Experts of a small language model: 96 SwiGLU neurons an expert.
Below are experts of layer 8 (counted from 0) of a mixture-of-experts language model. Rows are named gate (a neuron's input weights, with its number), up (a neuron's input weights, with its number), down (a neuron's output weights, with its number) and show model dimensions 0-127. Each number is 500 + 25 x the weight over its row's rms, rounded and kept within 0 to 999. Numbers have three digits each.
Before each expert's rows: a language model's description of what the expert responds to; "gets" lists some tokens that make up at least twice as much of what it gets as of all text. This comes from a sample of Wikipedia text that the model never trained on. Tokens count by the router's weight.

# expert 5
It responds to: Opening quotation marks starting quoted speech or song titles, plus hyphens, slashes, brackets and heading equals signs, such as "The, "S.
gets: "-", " \"", " (", "/", "|", " '"
gate0:519534471526480516506484503492516512528472469492449517504522504488480478484544461449512485495499517532469517507507493545519497531529515466526519512496484515483450465517516519477517522515545497469499508479520514472479513553499448506495467489472503493492491480436434554516500452520502455500548492494511521503488513484500512502499514462473504416486496486520503489563515499505515485504501
up0:528508520481503506502461520525562502507508522507531475518474531482561494512478467478510481518507468512500541511466522490488522497515535525519505481472510479536517508495494497497503483453514493476516435500520516473481491522533497517476518459501494480492551502508493474506529484455454469499494489460555519523516488530490457547506478436563482489529511472515534535485467488461450492515483
down0:482430500493492489519503532471497521504522489521483479511474498495488489504461488506502476515485533495555483497471491487490515491536514496514520510499504545503536481462460462478471503502505512465504479469489500498486479483483503478495520512490520495536504499513511507498473469470484472475494503507464538482525474496482521533489499473505500532456505491499478506500471502508473486548515
gate1:495527526510527471510507457506482493520481486435483516485487491488481507517521479505504482456509466464486490486554506498500463505498520514479501501522491529523514501531460522488436524504481470531517488505535536534461505501507490525443528435497515463553450509493491464507491500470464518465523501531501524515497528447533559508497523487502492483544501522536452500509532524518485533481503
up1:494458465533513528477501509466498481512512525490505483504535501492522543523500506482488529489469483491460501472541501483510513503500544484533480493432484523505494527485509460545480513483480557484521537482449498509514475527490462505472486467546538518515476496539502523540463497465507548484575479484495480496492487477511471534500496484492492473484492526538512483502492521499510468508487
down1:517536500493524540545511509492467465473543513523541536518466459533446501453533513508488516506495493446509462475522498483472503507530533530534482511493455528507503518488489480542576538512496486495533443480526504531493500478503447536490510502533458485534473469494487476479496481480459478454511482487481528514525473492491500472498488547500524472485528508486465477479490492458484509513518
gate2:508485499496455506523471486476494480474495492474508503509533496481485518500502489471493490476483548521505510536469479543517482466501478500449510495520505510451491491535501476464436493475486520508471494507521530522487493493491489514520514500482490557506495516462481502483465529490481471471513496483461509504478527527495536533462501483527553461506507517510496501464497530544476470448482
up2:498461483498475519537538468490495528492504491549476419501469507523510534526504516486490487495510497482506538451495569522518483485482582486471498486488514473478502495517509488494529502500482491505477487492486455491481491460526461430504498532423492470541489472483485517496496529484472496526504501505524528527452480500474487525546507465483561488531508456448539478520503507492511432480472
down2:521482544488508502522529513513494493530479482481526511495439534491481494494523521473542495490509487536509478484482491529544543510451486498539472502453496520417510506472517493440491478480506479511482511553480530507526499530524494508487513499538505499468492473473489500493474526454507477484531467462458505514532496482470518487478520534538524489482490421511489502494501490486496521489516
gate3:529486481538508539479519469498493542535469495472502523511501469493510542515468477508499529504458512485509517517509482499471501525509497446474447541437505519501539534490531476521515468526454493508517480460499519510520519528507521447536514511509497507531530510497546476484520485510525462522483449544494475512465484483486553537473513506456479508482481487482550510513480466495504454479461
up3:487529506508520544515530480512511539502536474489466517484494465490492503526465513488525501495499470472508522470491519481453540483467523522484505493496516489479489503494489515506456514553465491532511518559475501520511476514529497497506537512559473483477512507482519534446508510486519476506456495547489483543513526527479510516498493538493508502516531533514493479547515518512534508481506
down3:496505492503554480517516513495523473522486549511502515502491487522495541514515481478492478487463535478453472495457524478484517509484493476491457492489507529499473503518529470495495501540464532472514508425492523534521501522521518538531493468466518513519515501492499482490503482427517517460462480540507493492503493506525524488484487610481503515543477492549503543456508517494477496472493
gate4:488520486519479528518502539476495571501461502483503491512478511461518509471491454483532529495477499498539488492473478486497484510474489496442512495603506503532520499485482519504521495505534475549489482458489530497520477504471527550532464540491557484485521503491492547507470502507515487492528492514514517476477500506480519530528538483494464495522498461460502507450470509530463475477512
up4:527491479441471500528492474521516471462516479475513529507500502557546497513472490522459494524439508510513544537532534519502473468510507440491485495495527479512539501470518437456507500517504503509504510507451468443548513535472551464460473469524480493510484492512498479501547519481495527498526475473457558462498479497494484500506457537509498516537467523529526548526523496494511491536488
down4:557479503520489426538525494521457470480515500494493524514509530493471515489523547518480501473460462489477495533491447522496508485495505500522535472535533520488473518514486492491528550486516513543518497538497491502499499532512499510516487477507528465483445457546527462523477516527482489494476503563510490547527501490547481485527535469517499454474491479482514508530478498513529477485490
gate5:501475526487499450521482523481446519498493482515486510524563474454518532517492456535518519484455523493470497510527541500452494531472490502494483468508502514518531503497479556482475458469479492501493471515488475507450504474474522483478512493516473509527480498473534461509567516502492465530502485475502512514452493475482523494492493463504509493466534503481487499482524578521491490465518
up5:494497519497505543467474501502521446500477500455530472519494490528536489450541470488553553505470457543523518482455493498507464519512505521542485468502460491535482499522495492554444453495543477485516527462524495502519499494515553498522473496555492472473497519481512514520494492527499473524528500465485548530483505498492483494504476503471487526501499495493520522502494501514526486499487
down5:521532483488470492489529516517499496489496469504476480471510507522511478484467473467456473493509508477497488505467448467548496494488492482549524520534554527549547489517477516503548544529461473514511519517506495481514523477477486482519469522527480501463488457516456494482488517472484531494507507475526476473505518513511536489541503579486539496521511508542490504485547540463513523529493
gate6:503487516487486468537488588499491538516528501464489520509503499520452500469499507524510525531499533507517516470554483492503469514489498493526506517482533518467492527500515478505499502473512506526489504528466515498501489501473498514550511481475503508479515511512498536499503488540526501439516499549507514497496496494495508529483449547486490474504475463503509501499495463512493496475493
up6:447509488509475460497479444494497536471505500503511458458488509498552530499460519489506500527464504540498502523516483508497467472499500470492453469519516507501523468484452503479512522497476520514503499486492526468526452528541516510530530539506536538521547500510458504492464475486498484436503528514505486444479470498497485488493478519479491503535493505458518467488526444507510497517471
down6:465459527482499532494526507528466498510522501502478528551530518477501472499512527484548540500499510466454511513518484455493486479530527501494446535537530518495461510525491556501501506505511487483504456439494487536486466563526507468502497510473534510500486539509486503495521502511499531504497507492477449500518519519502533496516474570497504487472527508502499510470467452476487530495488
gate7:522457557508507490484489478461475546499473510501478502531460496530505505513514498481470512527509513536437508527486489492521502512494543491488462531520487565498507498490452513499483489466514513518512474514489512505480481468538471527490506498491494514442485538489543525528497511498540477522503493504517521503486524518500490489533486467487486484564489474518488482505488555482482491480484
up7:533521518494480500506512525462485560469518484527544464493471490459518523462515503499491490524533492507480475522481507503519532485525479471528514486527496473517504527511472489518520497450499505501486522486512524473497514504505490505522517496523485478521471499493503510502478516537528466540561494515480500451462528518514457494476513504474484542528527494518507540500516509504514473535474
down7:516549494526491505437489524519486455523507512520491484467507483497538512526495513515557526479519473563487487512489550505504501532495479498516504497513488506512460545492517504475527442514529461469488471507559487463485525485502486544477495518520495473492500490494553485487491483482501509487512465522477524477498455531482495496470508546513524523506497482544501512493502449464526490495519
gate8:529491500452515478499536527491533434488517560521513481475503464475503536455518561531493493477513523504546499501484499530482537528485529502520537544431515501564491513511513501515504487510481516509517477523481472506522474476537456473541483527481538510522469481508517497482498515491529489519533522493505486485504494509499531496554492494505466500497513481464512485485524528502481506495490
up8:494525496500492491469515482480539520488490514500519500524495476493508496502474454507503503505526532482560456469530504513505462478516457506497458521592484520456507514535518508462494532513537432483545519459514516568500503476448496497501535511493521528498536489489480560460553483511471500479525498504498509481516483491476448483535491498475476482533478553470462510469493479459471505497495
down8:552508505514495450497471487472456520523496499520513528526504473487487496490494469493495523525532484481490479513500501532515523524538502483483476510560552516531494502502485467482489467509506428477481534487514509534519585460466472467511505485486491540506495500521495506453520520522492510448477487503499497532501474481489453469494506470533498513486478501508459485470508527512490470471465
gate9:526485514528512488505514496501487482503472500494485478536463443491485523506486487548525465467438488523529490460506495515515491522512477489487528462510495528479546487507558504505507509530512498509491482441517505482488462473482495491488509508474473516491508542540512476513478476498459485534485475528520444525492532486469512527509540528530513470481447510541480499479534528474533534466443
up9:477487494530522528490531482456469500507507485534489484486473466505458465513446488535498485492497488508483539524487507534480495502531505506503519511460496543474476518497503488470510470470504511523487469538471547476497493512519518528456489520510516540470463509491483535524512511496533520490490499474516548458484563492540488507500514527511453469499517487498482502527519549519529457507533
down9:525528555530501536481523508494493527480520480536563504502488521499491501491491501528555507471451513506476491520507512500458494486527516500473445490483476495516517506479473577476521476531505528481477522519513470509529508491472464506461481514506508523573484496481549514521522489540539481482508500514495499498492487499490484515494443538494478530560482505510490477489539510491493498477518
gate10:517502543499518506502493472467483492495520482480517494566513471481494505482473469534505491491514547504472520502501504486511467498526556527496524468499497472525541468512499535481515471509548513528445500488544547496478456498514495541536489475489523547506538523489504510523505491500479450461484459496471507529499490514500500496530483513507507522480480459515477524521523543502503480479481
up10:517481510460529485477508462555522501494525471456504550562510547514529522511488529498464522441488480533459475494476490514480488521511505524491494516515513527516501484512517483485536489468515480481504498491509511537489480529554513500537495487486471510501546524470484481507483470488517519496495497495514475507549471494503505491490515555505474519465505503475458509492488558484504495497499
down10:534483505485486500501513514521511493488498507545521501457479541530479532520512508558461501487511513545555521539514525471397511462496467541479504547549474491502451503513490509462508475491530457485487496458493518472487514501524494468537495477507468453565515526503537498539530510511503530517532509511497488509492486442474528492493522477521496498465509496501489449461441473498526501460538
gate11:524463509493485485497516457474516496496497514478521484498477481494522543470520551516509548494535486495489518533514494473506497493512466493518465520493474519523531510500458498461428497461501473506519494464489462524550506506516495432497467515514525529483528478483483480508510497512499429474497489508497459502527536503535510449502512523517510502521479490501519482468510538495479503458506
up11:507508446481500471492472504474501485528496498499503547500501519486489511471514476504481507547482492503493474463538486501523514509532486508501520489529500503479492495511507536493545510505527491507475482512458504494498511451482516528518565486485483514492483542511503513510521494472540486536493506502512513499493525517495522539476522491518526509504507501503525476492524534543470470519545
down11:506494486499498538520506531476484514498478518469500507514482525471574492447527543528498467504475490512460476502462506445489544451513541528508504485526478480508521516513493513504468507496506490491477457453472485501497453524503504475480519499526494502501515492541517492490538487497475552486508508480507519488493506519492518516500486560505552488519525494541513470505467514487516518509482
gate12:533528511474491520498537507474520534477484504509498524462456482494501545442491535479485562528494477442507546472526483443503531528530483510491509544534512508493488474530434495482462481492499501470503543488465524530504532484479495476502506507514502496495516463459476532498498449516526456476477508483485517506525476478491511495509526493450527461462437512489522488454517502478489485504498
up12:513474483470493490484522488497523498432457522492493507523471454466496471494542490486510483530504476517472546499511511522501504495483504473523494521494531528459475514502488552504465514529479517481513493475470511510536473520494469494511477512508459497516476531529482461455518482486497534511498523436529453467521484502496541494474449433466477489492519493503485472530537515531529523498521
down12:504510461493498499539491456462513539495475523485500456501473495442529511512499490512521465551484529478525558531505505466493523448469507538481519468510504497450528529548546473498486504497472500456499509514502523554494508509493482490506516517495521518496473471538493498479530498451481541483514499477498513519484493434451476507491523461465520469491502504503476500491489504492502531523488
gate13:493537508510545508494490513515474465502494469526432493563490469501546499506480467474502484487513494453507471475513498444517508443524509454521511539509476523485528536524531510485542533492541481531487480471540476540517489479500459486491493465511530457521496508536489491506518465501502480500508522492540500504447496558532530484498518501487508521487529491517506491494504471470479481503511
up13:472450496501486531499523502524489542525479497514463500487514513517476551525449492495509501465456493495517502522502537469518486513502476493532500494514513501529475551509528466465469486457507512526516487534472490495499498525554489511464554517490494546471515514487509467535506535521503486507505504524490506508497499499482466527489479524512446457478536535470519549487520470498505502495541
down13:502476531485489469455491478498504491502448492512513486466505515506526484534528498558519531524500516510500455481494511491422466529532476501480500485508465520530505538482514457496469498480491512524503477502520500464476537518524509473482481489481478487508501485545527524462468491483548474514502508470502483456509472475476480487547487445485486484485469504518497540470485547489521508503518
gate14:500536526553491487521507489516485520465503531482476446513520520499532496546495530518499536507499493478434496476464528499496476537485505501529519512482497505510514483542477498502484493516465506500511525489501460511537523476491535495522519513506510507479556497466505506527469452534453506517482537486470498497507490482529465523522515512456472494495492537478500498472493488472535496550507
up14:524515461505582515508481527500492527493506527496536497547516485534502535540549538542513516538537539485473489502462516540533480516535479504474480502475491544507476497530553473542561482504546466487515499485481471502507487462501507530502528481477497503474507486489492504466512519486525524486482526527523481505473503502462534474489472494496491492505516491531465492528467480500439481495499
down14:496519467485513526522460506522522516452485505532432521490529471465517474468512502474471526482508519512514551511486500476484558510470538474528496487512471488526494528479472516498489446515477546495489558464446474477491497512521496512506517512483508518499532533484498543475520495478499497498501507521512514502471490517477527523530478513502513523494469517540529518505475529507514548510468
gate15:507493526503523508499473559494506537473490454510489458509502510533506471511504475470511460498496525535500507483497533511529493504518462514487501517485493484554519480550533491508521495485434486511504477526482468460542479430467494470521511537519503475503476534547494499456535511477469524472456543541472498486516520485484503550509517478525472488546515502475513470498515542492488461487487
up15:545506489453561482515523536519475528490508540515466532496511493549526474551521515505484481508525509521452469486505521522454516497492495512499484524500513484490484515498495491484488491466489473523528527522523504524539533491506489466518502484483489511534482505493504496514504527520455472526468510484469556501480480511458495557473522500501446454479499454501519486494491471521483476487436
down15:527525521463533512499506541485490528505492492532490511496512536491513500487508477500543488486492467488478492463520456521531520508514495488515516496500493505480544466467510508512519504476469484470536514470530475522520496468529471469444468504497520456481557446511498508508463515477518529514527483477455506518514537468484489519505504591491474516518504458526484466499524505520503481520525
gate16:502501501478481460461492479502498508490533475484498508457516501482489523509507489484487526528496490454483518490523499484533471518538474480520505560487492518491472499530489495514496520486462531508490518523497522499440508537561561532493520503504505500485474460496494488513532492496479502480508535520466503489484507488461493477505542510501527468446460505486496497537492498490502498476508
up16:475483508497570518478487465456506496525490554540484492514434533501474456540514516553484503505496488490517506541494480494501488498535516516476488523500535538487493502493528511543451465499516568491512479499475513500506513497519546541531484484462491481508532487524510505534495529477454506481518490498503485492499531472502505534507514482514554494458581496507490535527495454530513506517508
down16:510560499515489509505476494499546505531503546528523495472499542541524483545525491513495485477508543501527463462499511500533447483481523518483468576467476483447503467486496562515493484507498495465501485506525533459491520540483510506524538496433494495479518559528490515481551494520520488470485494517479505483453481491493512505499483595532478489514538511461496557488471524524537508480459